Experts of a small language model.
Size: width 320, 61.1M parameters.
Training: a variant of Adam for the experts, 295M tokens.
Below are experts of layer 4 (counted from 0) of a mixture-of-experts language model. Rows are named router (the router's row for the expert), gate (a neuron's input weights, with its number), up (a neuron's input weights, with its number) and show model dimensions 224-255. Each number is 128 + 32 x the weight over its row's rms, rounded and kept within 0 to 255. Numbers have three digits each.
Before each expert's rows: "mostly gets" lists some tokens that are sent to it at least half of the time; "comes after" lists some tokens at least twice as common just before its tokens as in all text. This comes from a sample of Wikipedia text that the model never trained on. Tokens count by the router's weight.

# expert 7
mostly gets: " (", "%", "°", "′", "°N", "("
comes after: " ", " |", " (", "0", "1", "–"
router:161155133104132127115098119134139097116149087071151072118116161159111150121122148177132121064172
gate0:198177093153146176103102146141131116155175075126136145074150160114062148092125100114160107078123
up0:165142110174133174075120105138142119168180136110104105124123163149076130125109146129211130076180
gate1:206143111170129094077106131161184150131134148140131156166119140119165069109121106105126090127101
up1:081114143107114086129128121145177138127142112074168199139091136117123186167178135141090146138060
gate2:114095220096072095150099172123068141117122136147190145152071136157144117141199122101123108132084
up2:080127123168120132125166101139136113130146170114103190156118155162116091098153150119125120228113
gate3:143157129112115115122123141130144197118143096112144137147184139137167111159155058154142138136193
up3:128174160167073130157111152134131158170141090128189086085102133140102098154145125138148142121123
gate4:092119105121135108100130130121157174132159094170119134102139163178232090136140070183179142143144
up4:165114127166125143150140147151199096163094062147117140111135080155117176165126162124181093174107
gate5:103131129177092148156121164125139210112140119140124150116139132172173112132126129156117113073140
up5:134166147124077093089126123106106059129081107092127080122133137118124117167194097146101151102110
gate6:152076148106144124138173140108138136121177098105141105157114242158148099143119080130111099081135
up6:135141160055116120119129145087149105116110119188176087134089077093119183099118144204134092111090
gate7:103114131130106134121153190083114118143115128107101111131095140159156152120155146196149166126085
up7:174105031129163142156136146148089116149108172159112085101102163107179136153154154106075081104108
gate8:108154130151117123172116133102087152143176070108138133189122128159144123168103109189126140155143
up8:091178091158139120096122161161123141126140172162119114135161194135086179124134128071114154132146
gate9:136099081164086091158156158106149171182161118190119140095121144194155143156094145147125106139161
up9:133164143114141147116207131101154139128121102132140117109206131094111118117108126180054076093128
gate10:131111160131143118062098118081117134117136126130147120179123177148172096130121102087140117096168
up10:156121126098147148091136123090131141142116134162107108162133170093148047131083129132117132084160
gate11:079135092128117087077072150106122117167164118097075122140093188114161129145153067124176140109125
up11:133135147159212137131114125120126124112119090138143136064120136106140147176168106149167124086164

# expert 21
mostly gets: " =\n\n", " is", "′", "°W", " became", "°"
comes after: " |", " ", "19", "–", "20", ";"
router:126162122119130113124080184161155145089145106094114159138140146135139153095175111160149147067148
gate0:143088071052151106141182110142107074128122126117085151122052167148211117168102113100105083138160
up0:139102137148137071147149161125142121141172129103161083148154130174147076152136175141112138109111
gate1:118124188073118145094180095159096104092162164092154144172129157180182097107115119097090036136101
up1:110156056140109127124094135134148121177112155177127123105151099084127155127129073067150141169188
gate2:118172127169175123086103182125085114128164087149108079107174163153161193155197113099181115132124
up2:089111091080149181133149092143150149134151111143102142113061133105130070098111165143100138154170
gate3:131088159148104133175091098125114121098073121056110178112097122159099129133108154122143142197110
up3:128170130107186114125126129090077188177100149072151089112108147111142145177095151104076119096130
gate4:178116175105170127170155131095137116083124131073130148130131145196151136094093074149109117094125
up4:121177210150096117150107126152102180135129128114105154141124149118120071116054137082086153151091
gate5:151141190192117128132144157064161162164108163159125137184134150124153162074149150129074104161142
up5:111143111106179123079148164158115183105140190098132099114157093119074179140169138139157129139127
gate6:146111142156106111186135126151197110155188090151126065085153087092191137088121096091176106099089
up6:146163108143162110115169143142123208089094217095128168157103148160117086170152109190145160142148
gate7:118113122127150142125110130112165128167112080098173141115148122084109120100137114200131101143099
up7:193154166109127147058142164109149136095141143218126177190110121129159138141159147140138149004088
gate8:155108151108118093145078104155162129089176159125151185138161151178152067092177085136151142161138
up8:128127118166148153130134163110074124115138102109128063152090106079102118159056126088136129102157
gate9:127126082158131159115114116168109189142189168092091164094122121098084148156109105167156173137148
up9:138193135162094183103141075217061200155144165133089151082133114116143188113131110127169184110128
gate10:186082176212161118182121125118142155128113106092179184076150102112116202172125173145135101115154
up10:077171178135141143095105105108111154150168103108122146115164103165096150148185162125099138117090
gate11:123133044118175111146082215143107170137061152125073148118149122101098188147169089075157122127157
up11:115105065108158102130139185163122145176082158122112103075114163130136141120120113081094118118132

# expert 26
mostly gets: "6", "9", "1", "7", "30", "2"
comes after: " ", "19", "20", "–", "18", "°"
router:157174139138169134158107158140141121081121140066091152119135173122130152134163102147139139058132
gate0:114114150098099142125143182165127135121130103120152126145137165197110152168091111109158125171118
up0:105130121172113169141071105132127110135134078123092122100079090079103111173099115143162127148132
gate1:129131149112137078101163170097102136111127135173133136080112177139130182106163170168175127168146
up1:151150106105107177155090131166111162137126139161130140165157107068176116160118083127110142100101
gate2:094152208132058157110170106119072136111113095106145195153122153076109205147093126147143138137146
up2:098130121108042145097135138109138134109084133146143232205117158114123157108142121117152135166103
gate3:148133095145171122115106170106130130111177086135125113135130138086115114125107098160125101105119
up3:094136150086114102133075127097077099117143121143106108093157107092123157175143086116137112074139
gate4:102139159153123080140115145138103112168155093109125140146098102155147141179191115151154079128128
up4:178157142144097092105211139119152148158099155118148079170175136128165098123152148100110129078093
gate5:149190155126140116106132083125098157122151125062126144082120172139150151161185159116169106095152
up5:150127154101172166126093097117107129139147107087095127122143121137114123079120149153139128119147
gate6:169117142130148121138128179138145090172138171069081118097090173162127117194132044159132087086118
up6:144125117066149141115095134101107116122166188121120089136087183157145158115141044133092106156181
gate7:090130136112085115124145121158118082127118134156208143112115158163137206141115117102106122131102
up7:132156142134100164155112118091123187118114146103102118138160117108098043108124133124164125143136
gate8:105149168065142125103163104143130135050128207132105163172052180146117140201127092112147089114094
up8:101144166142092103133072136094174148120120096097115188163186101135112116242120148096102138174151
gate9:119095142110149130163116174158139153156116095119099141107140111075127184165152113143142117109215
up9:115109149133140133066237164106120099125148168124146102197068146173132152086128118140142156046120
gate10:094122182090084140109107206062096113148116134101069208091150094121170182187092111129123131116120
up10:150158150149146131105152156134132160132115125115105158140075142139142157069126156140124050082099
gate11:152136097150192095120121188138119094138154120103129152085103150176116171144154126125115091141120
up11:128131168102113150155148096122141133139114121196153192137112119117126100110094144087153132149180